Below are experts of layer 3 (counted from 0) of a mixture-of-experts language model. Rows are named router (the router's row for the expert), down (a neuron's output weights, with its number) and show model dimensions 0-63. Each number is 128 + 32 x the weight over its row's rms, rounded and kept within 0 to 255. Numbers have three digits each.
After each expert's rows: a language model's description of what the expert responds to; "comes before" lists some tokens at least twice as common just after its tokens as in all text. This comes from a sample of Wikipedia text that the model never trained on. Tokens count by the router's weight.

# expert 9
router:106089133160096155147133150165116133096143126181144139129098097089193101159101141137164096138119107102128141043154113130140124140058100129119133151142145152120151167162107140140143084108136103
down0:193083168121139113191173169133185092111149128119156129146136128211102125111117187109123137090109138134122133148143167136099111148152117112117126139147126128168067181112166102104138133060111168
down1:097191131116214110124110159138075094169090104142147111128143126116097130120178149183114123115137118107091080104143117081168164152098119119141111135142181145096179101088105104139138121176207170
down2:122133181071178130137094013152071177141078136131112141129110162103143071142121168081160037084138168090107113164132147142136180128124170069135075120163100124119146115130152224077150114141116126
down3:115078126171146125131122128102154067077061145154131083117137120113150085160150131090149095107182150118130123152095095093127218126100154133134127142095103159158143116147098125099132135113083026
down4:153111132121181100154104147125122119110149130174160123141098107151105070139138094159173174120105137128134100207126149160141124142123089109147172131145181125165106106137153168121127146086160121
down5:078152130123182160126109128081095132140151093122085104082116146160133116161095110150135054179123130113141163103157089151088143139140125161145132104157146159147158157158124116121127195119161132
down6:121129176174147150175120157058143095148110115129103154044111087129127101134171157094135127126196095096088131093134160123131133087077123191119097109100180168171116173140144198116175125093092189
down7:126152095130108085139145141128135150103135180104121181124184110105184103132183151074139085101109109156144117090128127122072126088161148195155140163106161161117142113159121188114075142133108131
down8:043148141121140194140139084171160133156137114115143124091126184092122121048182141145116162169132148162088147193158125118104149096100058075178137154143115120076175190118108132151121167117168131
down9:139130126138155148141131156118172129138073157154117141104150128145089177171103085122113143100174115121140178127120075116114091128150128165117173150200162098094115129160177119130096101150119093
down10:122159134117151100157200156138116151135114129168149117131104111173134119127118130123124168126080115172163151098104095137131178202190113127127101083147109166201108151110103104167095101099116140
down11:137116123085080127138130132211115160114154087170153159139191119166126125085114139061170119174115122114117127144123142140125112072134088147115126094076128159128156114081121101158128201150128028
down12:141139186099100140105091116130143127148117156087158095179131145098177150158119092110077129123073153105084089162128150095140105106111141148187113127152094131131161080175147107129138120103134111
down13:136131163093127138148105157128170104135119115124124123102153171146146137115160203112160180130119120136127166170134149064142119119107074087113134151160125120204132173110117209108099162143130160
down14:101109135147081090130164115167144152150138153087145189112078100157081079080099162164132115154088097175150108121133167173143119119120083135146168089191103144181124118146116104110152147168111184
down15:152201119081108108107095165088095092157157064099129122175160136116164145106206095078131100150166163155104101191100130128152072129142120159161158137118073141138084055150099144128156106121136116
down16:052097102137104107149152069066132123064155155197081082119091114124102126102127105139169146088150164129156116182124140133074190122087083108171132098104143103093137096106136124119135175119171130
down17:100168175129094086113130158122150126128090140145087115146150111175106127146133048115092156161133096099135212092099096157191085157147155154160150126106126167137129161106128091160125128156113131
down18:221138118133127122142175159125105135063135099142150128117111176137111110144113241171111149065118109157087111122138136096132175153091164098080096133137083102131114142104111177104156138087047159
down19:112165216127112116143145137060134145130127149156148102071131148160179122147142114137094170077141133145105090100087106127132129165109127130125131131127127156166084119118161097111082118125147143
down20:149181130110112133165097093141140111114136145123104136124167110186170177131157097073125127093150166169102167129168185117133109189154120113157143155143133125163113133153133133113128175164099133
down21:127138126109136133124117094118107079131160166161123109152176122111111163133114150158114160130146137166199197126184079102136125121176177169145152177149060179136129177177150145146176201152115186
down22:180105190119132104147133191131145099108182092122132103134170098184209108101166188161120155110134140122153151144117099114110097132084176059093096140087163095084081068133161127125140150122128115
down23:065153155132141160108069122117159111152104160102102081137121145174110089117171169113069129139188105080101099099169147151130124128150096145158058149167070116034086142148142154140133132131118105
down24:032101139101154161092123231136179140123126184135142092087138173083145111125142199110151164126146125120128095098162166143177142097150099065086095131134110125072143176110109058147166105116087117
down25:062128141189106121131185064139113132078074134169163108155120152082101158126161097110186132156129129124186091186147194134110094171112128171149153108194144160084111167177068052167125198122114116
down26:096081139145093144062148172101117173076175064132125152107067107173128140151130050216174186102153084143121113165117105068091057132123139104171130090137152127144133080132143091089134062133103166
down27:134119100132131174086135065146105127164109117114160154134155121022124158114113150175172113156127145142150130121161146147107120110116092038118137153084158186113132085161126137111129150123113196
down28:116118152118132147181097119126138111110160156113163092127092148141081166136109172111162153149181122196121111115101157096169153151085122131119032148122115100227136161100128207060149064142090165
down29:120174114061168156129126099181106164145186115069081158169147175131152150133130104103085129183127139138142204173145154180116107133095078069146110095112120115142165114120121158090109172109128109
down30:164177065144100131110137078146092194124120076123124161157134105125097121116144093150123089157045147078166198140133063156092098093153149152122198161096132119066109135139129078180094218105095104
down31:147149142175076139120107142135130080172088126103105156160103128143107143087094104095124089153198120115120072153075138142120144112113096134127040119194139108167161168064142131106151097154089111
Word-final suffixes. Last piece of a common word, usually a suffix carrying a trailing space, such as -ation, -ic, -al, -ent, -ous.
comes before: "and ", "(", "of ", "in ", "to ", "for "

# expert 14
router:153067081136114134159153194172108125122124142144189154129139100165137111162100148157147110177104125071138094055191125096118111125094102156121119196112156127151157180132121148138146120078149092
down0:150157129141072116160104160123146115142115154127170160094144125160128164161066177156098159137084111132087118126146138063101123225096121174164163178127114101086095129130146121146078042111167075
down1:144117097113139111116121186141131150104074127111147158125159134147099090083168096110117118164131132144114122129122154100197061102111085154126102185090155105155140150155161187102126093112164145
down2:093071117168177122121137112120116075159112115132072140159130106109106182110153014147055082123114137125151112201128146141080145133150166136160098083179146167156084144086137098116098160144126129
down3:152150104097175120194056111147103148126156047163061085054024102142124117165134114124147135103158076143119076169102132127173103123152130132169069129119116115148152153073106134128108144128142198
down4:085196120129115129115189110110105151100143115109136141116135086128163173086131106169114085100069150073135167124081074173080119132177142106175132081130106135053137137076131116146158148149141118
down5:198134075121130150101081116166128142132164095111139096124106127163198141157133180125114087115179146069112126127109124088185119122156126121129123099034048196153105101053141064174118196132094153
down6:154116149199200127123152177088127116114100124121092121133152090104098122161159121144121099139144077130107080146129129117097156185189136122125091073108037145149116102079166077112142171114146115
down7:133132122158110146164156147130113135071143115154128176143097119098154149146145188134025176111108084168133142052164159084137145186124185213157121155106157116105113138137094129161138136096114187
down8:089126143127121124083126123107119125126128158139192168122095150126114161158161140119114153120124111128089074063115041064141151123160129163106159132136065126084179149138158162125134118096166091
down9:059135193126144138114130085128168148134164144138134115107130143148115186130118132175152084140178133141104102159136157125185151125079150143204159170183131102137086168082160133118182206136118135
down10:111074170103140104135140181170120151188166131141178169161127184154144119102059141122165134142099120152133153075136100101069100142082166161185064111107103100131114123129151105151121181124117113
down11:192134143163069130109082098112156130152116130115116097188103104134120103153114103113014093080067116153142155146100191117150129148131163096155123118129123146115104174156156058075119158131149115
down12:107169127114159148152139093149123146103131103143099175072122119135107227123106140139094171139132149142100135130105102136125113111074119156119180097133142162051088220086202134099128094080109080
down13:161079163158145181082181144144096146142121139089179222066121170062067135087106158068139125141149115151165097131119099121077147125079122122126157086112114134114088134110118140154135080126146156
down14:067195098146123120167149073122161097110122126186112124143181122114106132055144147083128126083151128097128115111128125178161150141101093115065117078131117140133136096102115131064158159141162152
down15:173139125015061092141113144136135107138095113065115140136116176097147103122112114126105138182116159137153185088122145147084109128168100162137098155086109143136115084135138170127108073130097128
down16:129163078173100132135103206161152144110116157134121140119110124132139119122074189149086160101145099197119131110103161184103190130129141148104135154121095187104146130151153100110117138079174151
down17:093159085103107133159135148193138131157145106124103159112130158088143161065131192135118119123167165101154159122162146164150117078127137148144178158079140127095128083101134188139135138104151131
down18:096098103110117129087120102131198131111155113077093134137138113166076199109105164092149133157143109127159148117085122073133145142125071102173115204080158125061146148168105121115179119125069154
down19:095208126111132085162143090123140125117084101112143114102115166096121131102124217131156171159106132104153188156092107124097129076113131143158140156121094076188119112172131183132143179112154134
down20:158160122136180173121142078097128130172116110173145080096103145184078089159117013129152127136108157141085184149037074110115126106094148110086182114091102170164115160110131174161098076131183124
down21:141180139159080137169109115155131066111143158106114127158153152103166147141131197059191131078166146165120156105119093149159109120086164076140119123117122159153137168119106198118152159119143165
down22:160129087171112103128117115138123128117134139069108142143166154076118105131144130142131162129092106130114093133125122102080159124095126115155149134154145139136090117119094169108080158138177119
down23:102106089070155112122185099101120052129152074125152167106127106148105152135111146113148105112130124153113141101117140159184100146170121122134127103085129147157124161080168186051121140103129160
down24:088146149146159145160165121136116160114178153180163161080149134103127196129200187137189168162094124139133136141129119138148153117091145103112103110181121118203162114100102097134167114137087088
down25:129080113154132156127111121068176191103109139159079124126181126121145159127118125142176145144130115080134094122129107083066138132095167114022090110085127128201151159139168143202143129124114133
down26:148164187120061123109124080123109068140097050162164063188085153120117127105107132115085178095095071117101148167163120151113163127138164108083116088159119153115098126153084143126093136130100091
down27:106132096149071147119051109088166111124175139118083109150165082062156138175126132114147135105179052129140155099169142156082149132156145174080142146128141100131113102129158120152147117124111139
down28:114123099135145126108157091135143142106125121162067159103121124132146205107199112164105184136110142118080127104121103123175147123145136091141133080143103164104108146106106143090144132162143127
down29:178127107184136121102152104152161099183112164080137132128093114092173141160133102124111166205132094102092091134152147137100159118163168156153132196118150094100141086137100116132116129134086151
down30:087165128164108113123156071221168108111121196109099170165118082121101137109177200124174202089137131108161110102177134147144082197123142179120140130114164103109114088107167114132124128110092101
down31:163107133120158138134128155148183151146170140133073054153152091112134143081108184141124191143134086043129131117159133122159108113133147158132103171120130114136115084154114129072085180143052104
Name-final word pieces. Final pieces of foreign proper names, mostly people and places in sports rosters and tables, such as -u, -ia, -ley, -ana.
comes before: "| ", "(", "and ", "=", "was ", "|"

# expert 31
router:123141086125123122158137114152154161160108124178176151061137106131134114121086123122109177174020065096160172065139120110102118072139130113114178142122094151091127166155161094153100146105176120
down0:123165154141136110140096150161102105159129109105144118029174167121129128136119202090164126197170174151127100185169107082124190155108124150164143080129108146180101116140106138148162158125069148
down1:163076146189147092145146173171156124153095148116122145135091123081074125115114108183139130093143114152090126090119118185133104126047124141103122147131127181163159099092138167106119116140115096
down2:114097092083093102199124114141072125147093147157142122168151069165152081097083164038163117135188110178148197117170141158115101125138169109132133101077106105056179093156118147089129122201070183
down3:068182154141129055083116121160163161149108151134171080134172171192124152172151166151139128166134110076155134150099119110082144155117145152046091085168164147152136141140075111100143184080109098
down4:103052080115117096125053174196131163167138127130139145152209137126114080119178172088135092119094133169151110118131095126129097106168174132090099113142129107128096114125127130079103177168189123
down5:117167136104087116144124127145122156076075139166154084139156138070142187144129144169123090151089096097157120162168103189124105167113126114159125071136111131133127149111138109120097164116115088
down6:115059120154148097149164146080164149128072156096066151105126092135140184113097124066136031125106067124163126063154119126134116146164123124077110117098147131116103123098126111065153138148148057
down7:117124095155135156129171160159143157127050116078117131169116120170089141169119108159138185155127115105181070094132096103077111153103137188144168142099130138145136126146101132156145107116119157
down8:140121147142134097100173134122109062140147115162090109124087158079105132145111148181048141189163145171047114169132187139131092116122083126169114142168140120087108062136146082126137177100118102
down9:125130114154128094076106143124080142123097070130160101101134160123110111094158143151134163107135086129187151129119156125096095141120129091084133128135079208106134169056122147142141041197109143
down10:056117168122160130101101038071157129123147089133181134130152148119171115138147166108187162146102093132158147137140081119112155119108118055177088165127178132206143127122096127102143179108176120
down11:096106136090133136120051123109125104088170159130160167163069125168097197192069154198080159096152077141108107159137159164199125186137133141097146134115167137151074138124158181147129140120093187
down12:102126097142094113159077121151119121120170129072130181163169132145114108120098079146090157103122174107137190152098078146142100128124123121122180132107174095177172131216153093133144113160081103
down13:097169174125063117130168096168079197156191157123107107130107149099178125154138107159138055098189188165111149123101128142160110122150165164119166147134087138079125142146190134094150164116077131
down14:154158147161093102171175083114124118110136101162144138108130073144108139079111110129096126094129172112148142165085193111102174129139201078184105113106120092164071092127113117102123180083128092
down15:126173140165115102145116149141142069140147082114115120123140161123104139199105106116152125146103100159181088119159123129116114097161146159108085096137178080159112141167139153114095172165106093
down16:114111150115077100100105136126151170173141154138127137125167081150154119090164170143150142100101086124116162108098193116127101114142171126076090134142126153132150149143131126141157075097155125
down17:148159190169119097094118115126159166151069143075119171143129103126170039107086163136123155139153064126152157123112099165112135120098165153121107182143113091095121142142145156109095105138103149
down18:142137069154104115074069099085131080120156186142084178111123141134122069136127125114108113070110118108082099187163143157083144155159146113085072101173174065061133077175112123083148177150194117
down19:143153126116145079151149112137110113163143095093170153099119095178180146175095076115101119133181128147175112131109095185107116132151093171144200098107123105120143099128163103140078082085132118
down20:134147130097173113099101096102118131135126117119116128165110126141138130158080133141181174083191107112171165087159172072126108107195072126097115152146079162118106088178074055172146071209139091
down21:123118112134149111108111103085086085150102078087150093071202171143167127085129229153151141083157089152128185037134102102076129100168126085077168138096118148130084140153115100157102130117107099
down22:180123109122179100113078143096130217081132090077150176132154162095066091161178221125139170154160097145139156122092108109110180085135119164128139174199060187126112115186096097157167131132116140
down23:135104161126165080097143135070119059157123142111103069098138125157103121196070102144082125121101117178081141111130141098141150162129106132105108129113113131098166156168198117127114051092129143
down24:077125170086143155081140094109148134154153101167112129143143102097154167110101149058166144152135125083125106099110112125091083186139090112117231213111089151173102159175107171083163166128102151
down25:160105209120149117135163173167142093133106156172129157162071150108083123155133138120081143170145124113065120097145081166163158170095153101153184095176114084129097067112124154179117148135149140
down26:099112109182092110119146019137152168108148168154176148133124085150126159168124115129139144167088142099131078134099125144113078120129090099143124158081076170163177139158101095155178110139168159
down27:109077104091120141152178145164170096151125142125177115123139162144117085166101114052174087163141077120107137126102104158162156153168157202149167113141176099138137156144161122070129087088094136
down28:202124130166135136188093116142132208130173171069137071130117122148174146149147166168171126168125112144126132125109102121063091095072158104111090165123135154125174151105108117184111164165132079
down29:141124091112143145107119099133063153150104074107141145201103142140154120164115181131103075192137116135083102130147130095144178078115135184130146116145136186122129094090061168064078116096140112
down30:127190120108117143101117079128134076119159192112087133101175130098152135112120107115099191138126180181110096159133140222161157103134171072146130141064148178130113186076153150128131160108151149
down31:139084157132149167077091131124105075146121084108110149143153111176181103148164145148177079092095118166165178143123116102096074109119116138087072155122145087104100138122114137047090170131100172
Group and category nouns. Head nouns naming groups or kinds after the or his, such as family, film, species, group, members, especially "in the family".
comes before: "of ", "and ", ", ", "in ", ". ", "for "

# expert 37
router:171109143143145149157162130129117089120114179163142130101101112154139110127145119104104161131076146128161101059150107111136068096153171124134089126179154122127137117144136018137089139112145106
down0:128106186123169189110114165101135181152106049155090146138133132132167165125243144089141114122096108083107120127123184100103137185089098062126128134075097140047109121119157189155075146116129138
down1:160162091137118091100106110122112094122109100123149175141091138143132153085073075124121144120166137119117156111125135149114107172166102115136164126200117200203123150151129163131121135166112123
down2:141124169165066138129086089145163055146127095145154134180177164200187131129122071090101119161169162177145146126177132156133088078131147118148114091113157122117138157132153073086149141164133100
down3:097124178137104092088114149098125150093147176111097196172100155094129111141099195119153091094149139064136107078103135094161093137148145130173122104150193136075175109172116131141094119066078121
down4:115095131182084120169116175158161081135138154135122102157171153127111138131133129120155092102088149112078168141093147144096122107094131167118139155142159178121103159146082088112128074159067179
down5:107122083166146178124098103157128149125047120107138151084132149089094155172157077140115103133062136134110140137117113133153083133134139116088141199172142141126141189147146154101112119110095094
down6:129096168120111086145104158124077124171118131075134130097163137066111191133122155103121123142094182099101242095103091137126117141195134138124124111123164131126139182123067118146133161113138136
down7:129156107122100153206120110133128092155109161086113171062101096131131128097167080094117117097138116109145113121138160189122124112176132140129119097149162133123099072114137128165142166101140096
down8:134137118116165161091109112117188141087083143132069175169137086148095173158085069155140153085133050082130090107128124146203126103131163109081168094167165068141164140185140133036117124182032149
down9:170118113120096163065077135078085054158073138132087142079184166153129129154108139150083105115147140141184135144140109114160125111139120173089119138144080150125098073138072123168089126149171144
down10:157108109139095123145113139102129129142080126127108080145174154142153116174155160185151154160124044153133094145096125071179089173127151165116102119079150139123187162140137112127137109149199185
down11:075138139190163111107088117103177106095137092099142115122101107159107153089160184121107118132158124125133062084136137125076141123134125123115098107187139146117127198079131133111045151107096102
down12:107076107138056164163201123071118150119143142194096160184115100136172110125156094150140107147133123083139168127104092138073098182088148100112100135149095108117095095149147121108164114098111069
down13:141150031146119091168112127116150131137142115115167153094135128122126110200123100145155066131149119106115128143112157088166170113089083136086097145136121132151119158153135073159154177134143163
down14:133150134145113122113146099155186147149152171090124122076153055076071150096115071175115055093130115046139149092132112132112112187137101162151148120037100170057184107095118159137124159111093116
down15:150098104075121183132130135172140122136137129107102180173102134122203161094102142135113092101129152178140144120117133136127174109087180133143112109115139136164164140088167191084134122143163141
down16:106108120111135120112217099086166092143097112124089094157149149144157163126094107097156118127122210138118047132159090158138156109127123081191139115099151134132145127116114133182094119146156120
down17:142150126154129087083094096106115141149136215145134166061125142085102188127116115139160167114132135153097133059099122089123117138126120104187130107161142123091099148143111105081133096107155110
down18:113116149160098110178187124081076132152079158116135183149170138117156155132106138151140116142174142117115060150119118103141146169197131094148139093125103162109121129070119168118152130165173097
down19:126089123139143145130211120098140094083150079134136105125057139081152190196107137198133155084158131135090102162144165126085158107070147164131124117090108131139114130101108144178176124078099138
down20:219155157114123086137134111113066104088116115072117131142106091155055121114106100137124132090127125066224124172044161134149070078121141096148096166165179108156163183122148166105180082092093151
down21:135104081117128185072140174125141139172123150075077123155100160130129108139126156148116203111114067089193147130148110133189153124106118104084151090155086150234138128138169167132112191118154148
down22:160128116063182106146129170095091132080070156119154160106125080138119108087118156150154114120077126178122109157135148112139166117122148212116085141091077105164106128126164136125108115137108143
down23:130163118070123150176090174086119096108079114141139101138088151092097145149149153140134117113151181153120204164098185115095093176094167136115072194066096122086124117150103136119150184085115132
down24:080121145107096110161200140168128090132179109078142148151174148164168123177110185121135171177106144168111100125109044123150150162123140103079144197099172151160170143124112125088132136130042177
down25:144180146151098100159184178050161143134163149128099152156129144105116114138108127101041182153143174098142164128096140111099196144123147121168142151152141146188085144122126140128124166093091117
down26:098136104080096138117121028151167134151125126133128137144140147114145104158157040126107107124147161150138112047104195083078181124157107133141155110064099149107150176093076160092171166106136112
down27:152125107140101124156146199170152123073127093165089159133142179142119153174127144130146127119189213101125163150060139116195155126119141105114163113118076128136143148142172112127078086092056132
down28:086129139154198103131154221103197127143102148116073097094190142146110115149115095117162086133169101148110101126149109152149079118151170085150088147096151154156149108124073174090080121106181124
down29:176129145131101136114112105103111141088155154107088133100161140167133100149184133105088171058102117095141125108109154149135154155158121078106127108178132140165123079110133141083135107081117132
down30:124083128129095143128171209155100121120166124166081138125148053108092155206136119162140162120111122158145090130078185135127075101122136132134123112152085123109120152142116115092109076188120163
down31:089111164139096150147114123115152135147134101125110144149154139106189170069126120185098119124108208110151082144131093138116086100113129127124148146101127136127117165091148116085127123116154141
Table numbers, dashes. Digits, dashes and blank cells inside sports and election tables, plus column headers like Pld, Result, Votes, Pts.
comes before: "| ", "|", ".", "; ", "–", ","

# expert 55
router:083148081129123144141151108140117133153159139194107150066089078139137146121094138092119118130063107107081198069170067133095123101132119103060179084114131171070087141162100108141117125135121125
down0:088111095135150077187136145102149175125157151172190084147092121157142148151105255135137140137133128154124121149163135150074169133102130157137096128182108110175197147087169096083176134129131080
down1:120141126134067143110144054090158100147071170091104067172093121133135087126110104163158060143118063066096090115132125149110139179175128041102135149175115104124096143147124072164151140110147104
down2:061128093125152163076125075171102139114075107126146154107189117121108085101109136117110113115107161093123173146075121091107130168135059089131207120117103151068161154122126121152178144180107126
down3:160087049074088110170127124132116108104113149126130115135150153115159059129086128093135107159103172118184160099137152166150053042129166139093167144080129145192079125032128120105122080135111110
down4:066145125121091122089119118091118142157113190120108099130144140167150069119126092176108140199164089116154097169156124119122143220173127102149114126119128155025108069134114064135117155172123141
down5:116154179087084129055133121129135178153115128132138105163116109153131166092127183079080152118122118060074130135162166144164160100106135120111101161110120130074086165095113152128105157156076093
down6:134038155117106114174110158132101135116102167125146083115115124105171127125122166138154135132143160065129168097133175178113124139142093185108114153164082099130081143101164077102122124120100088
down7:096130137147141101145140157123047157138094103133117116104189144131064166145085170105132132151096110067132097109120131080099078129100116181074123086168180158129122089143131125127155148145084177
down8:100160145150082084171161137098119120171079160131170130095150098165134139043121129098152141109126126101104135138107147148159142082132070102068134120106133159119120126102164089095169106173144102
down9:130113127135118138149144144134079173113117094132126185118063106162121120157172190146171158103142107086147159115159131095126136099103127118159095122046099133103124218079119127095147096131092192
down10:130186070136106164100189115102109065159136132139069089112144110213075163176164176160115128074162131154130093155069128085097139160088136113130109098167093129092128129067100127094100084165123182
down11:127158108135170138093159082094101131105118085116078103152188114136092114123137115117146111109141200120109098111106191122115097146117096130113086093094101110059147131103149111117084104187112134
down12:111177136136179150113150140149117106118119162111134058172116190136131154128149084190097064162139178138168057184137159111125131143099137110148082092141077093054155101143168133118137096124151164
down13:194156136112111114107138059142165152150120084152058137124089207079081089131082098076156168181158137156171136158148146116134053141113082145188153151089181118135119137173093148146133184152152055
down14:089119111115155160109143119074072149126093121134135141139142071093198110067114137137092125102128154081076135083146162101177089168097101116138076165107068094114143153159121144133150147142076062
down15:143181122165138116135118106181116200124129163164134117158146129129152135088140061138101153090113059103144142108151125135113100042138110131146086133148178106112135135177184142086097169123068169
down16:162172116153126122158084165133141098160112114169119091173095184118109144142113150148123071120144133135147116161084117123169178103125118095108155116101105106169095181086174119162166127121093114
down17:163058153165161129125099096146120110128139176109204108154143123108143078150131162174131134095170156126131041131191120112197113179087139090148061136140157056134124115093122072139157114163135136
down18:153133150143078145072136152123162157135091137163128120143167159185136093156114161151158131170192135063116155116068122055133093141109107138132156126171109103060183132133136085187113140162075051
down19:141152144148146105150100134114129170076168107153116125153096088134040142126131130081069142111109091127098131112065148144128100124146130078112209139078108136108126145178112116133157115149063124
down20:096128114118170084178158159169162145078140107146154147111133141050174097122161239123140156112111111166096206122157171116141133130070089115142156100093107137214127166105156155129115174128175163
down21:115130119162115146069120103096151133113128129118061132117093189153150156085052128157108123130168116063178133121150135142110165146196121064123114112115147122095147146135107123144158107129089121
down22:139087171086190105159088150145118106143128098166116112107138142112111144142111145101081133143124163129105106093224149134099069153127096160137140103113084094137125096145211089052107114145124112
down23:094090148166127185139112152120129139124147091139077180110122110150132122214143100137151186094182144158104098092139128120178123103121150131148089129123117178169083130153159121056144104144084122
down24:212066167088209117141095146148103129138132050134111150138165126128092102102107220095174167209087080168113151144113079088138105078120118124136100147132169112107149134104125140135136145130101102
down25:139091150092145099111090188129148141179090093122125115152208166148202159169113158108130078165132128103116151143180130148133090164067088099151159169121101159144130089147137169130139201140145155
down26:043103144145180122127177109163140140135127158139165143175174126091127161117157070178146091146145117127159151116085095144116110070119127184138156118152116097081127130145093105121134177092200082
down27:209112095135083126134051160076153146183161169094126148096098135089127090113116074079111081125115139102113140088074126084127168099138194186103094125118169122166130198161101159176184122037122109
down28:165130119123137163076115144117112122104063181063162137131109136189107089146097074153095046087138118103199130137150113125066103139091121117127132233156124111064153148149148101106125128140119137
down29:158153110128078140114135172101141160109161146189206099135125181151157131161102120140122107143127152152136079186111141093050096166039078097156149076143184139141095149171130175113082154115163093
down30:112112108158069109140163143101094138178101143179103130155121125146098128131063109140142117098146148144153119107119091172116148202132146136148109144146078153094112136135161132112072116097151150
down31:188065140171112150130149154165089117161115118128164094112162139157157070161193138131117133065131093118115122113171148096086142147090147126152103084091078116080103176145175129129106114131147189
Common abstract nouns. Frequent nouns followed by of or in, such as result in "as a result of", years, time, day, area, people.
comes before: "of ", "in ", "and ", "to ", "for ", "with "

# expert 4
router:174094069142141117156189138120110098116091129105168160092104113172170112158116125175162156208134137121126141129152116110125168119109155135114131208131128157119198112136197097124126128122159085
down0:127076105155110070100165128131091118142091150082068140134159182151139129137120154172127086102114069083122114119109152171175175110162101160128124150151176139103132130080140130145072104124182138
down1:111160117056129129061150139140144128103145147127135122107159155114128101144117090141123118113152188091144101122133076122119087135158123132118068126092138193102125142135153135132106180152114124
down2:093133099148129174144148118115151219088149180143120185163155104163129155143135140138114171156104074111127153109091114117164127160123170124067110130148081109162123116176145134138161211090062160
down3:114153137124144165168121120134089144152122091118156136138163071109204161115072123210145156123117112130119132154114162109154111187148099096193094167146033137080151115088128103140103108150151144
down4:111089079146118102146109106109128174131102080093068133153114094099102097135112129162143131079132081119160103109161101178127097119068131135099143095108082139108169096189111146104153110139151136
down5:128126185166094148116145054143151171099118058120109185080145107151144129136175091169152184151143148133152145077100069133182127157105167125124236157105091094173121109124045114198079076137143061
down6:135128165215180140086135129155139165118140114163126169136159132089070072153138115147090109153091120128158136136139148142156078183100126137101154122129111137157129087108121174167162144164133138
down7:098070068185118175125102101135180161104203137111108112118112071149103129115166062169157120153136097136127141096099141101092155132085188140091085104164091104118076163138090185130175128151103154
down8:153161110117032103101163149175096134146202125109108114157168104134173123174132130106159105058179137120126102125136163220126105155144100122084114131135130183111178105123122076131140190142081077
down9:081148196092169149104131091104143116153069158062085127155102149090129108175103156145165081112086113136074145108119154122089175126154080124166130153128116089181151126131124152090099154127092135
down10:132092134134181106149104080114095155168148156126169139137155100146124107076133109137110158152115138147166129087118169085109156128099176137170141126098140167183129108075062103169071102127063110
down11:142101126088139177094053139117082109124082116135090101179119146112146119201124230121160157118117117166152156160123150084157171126152167152115162132113120084166153119190111089150121123133121168
down12:100151102080121046108153108140089141104129174105118118142100166142115155138117168123147136135142105120160158124130134106178145116105156123179183158171152097178119119112168123096109109084139107
down13:098092091110078115175171146113119112133205118138146138143146140090203138123187140131025099121120107166125114134137054123148136124132113131121089160100161069164145040112065162106130154118152139
down14:102111141115123139106089106129109129139182143163136126093091158121140103117134172098134181123149080136088133116100127139101095117139183208090123103126110095112134077082140161186124127173154086
down15:130164128138171104090131121135110130112134078122170112106101085159156094112133153105109095170130159144190108080111155147112131122101025109091117116131054152104183104126123093079069113152148108
down16:181116144105126144097151095133111130097175107164131112139120167084109082094119038141033115166097151082117157129055132149110116141128081068121204107173136101163140127130175078087097107117186166
down17:090152129123106173146105097133152140110143128111077091122116102098119210080141113117123112153167168178100142152079080122137135044164130168105119128076111138180128087125157158103152132120146137
down18:113137115154113065140050196065088127082142154124112130133140087147165020083167171181128107194097065187139105154102147136122138070131118130137138082140126123169086115123132091111101168098149166
down19:152170112187046137196157118169099130121072114154129107143124125162114152125084111128135185169137095163151104149080136156140112167103130112190131110169131108136109075100169115142093086071142119
down20:113115084183068107105120143214105070161094102092112101051109092155157147142120085092182206107170096184116114091119167177170146114113110142068163151118148118120155095116140105154115106100133111
down21:134161168102145054159156114095111118097142105125182122164124165075124207139094142178146150107165188144128143140125103163141096084109156099141103115134125170136056114089051168070180080092119092
down22:184126092066133166089140112186114074113061063097095107178120143173052103152143084126138128105078050108130094128156114117203143164131138060089135099127108078102123106165191158184152107149143097
down23:214130110137086130168103133120120127089157162107096116138133101152107141075179093065135114101081103221109116174143168084169085095120096102125112159068160121100107131093076157164101065102101086
down24:097131140125200163124123129169151120149097126166107106108139073177097081151154067154136149092131092077097143094152100181138142046122183109066120139107103091134162128101122099142080134122071152
down25:101162111160123064115073086126116060153125123126108179099124141207109056101083121168135137158158139067147156153149176148162160129103140167192144166151163089193146096127139108169101153185107152
down26:156109167102127132083107136151145131122168093120138111176221164095101125101101172082127126110105112127119149110120107103160103101090124127155192140087099145150122131132114163161141123097124160
down27:133151071126180068093115094124103160102107156135124149211118201125093123109118157175181117105184152148070168092103077096141104130198126115144165115105086123133129131143156123155169143117111102
down28:114105151119088142164205059097114070113064144133133151150107126158098176210091119152153170128192172148091141113148100120070134146130113082099122187186110103136138125111150112139114120146116162
down29:064086188106138156062109140108106151190140154183147160195124125157094151080133071159140176114133164147173150167177117150157118113133166088145141163113112103068076192075119144115117138172122145
down30:169139116125129122162135147132157098119128122115098136116178119104122184141117123142141122141102151108155140148139211150132131177138111161143078255120136124045148155109086125128072152116162100
down31:154114142118131134115163067136134133155141138159136150050143147068095088088164171156130162086129160165139110137091171133148095088119182167120113148097171156107158150116110087139149146111105130
Table number cells. Numeric tokens inside wiki tables such as sports results, standings and track listings, e.g. Team 1, scores 0, 4, dates 14.
comes before: "| ", "|", "(", "/ ", "m ", "January "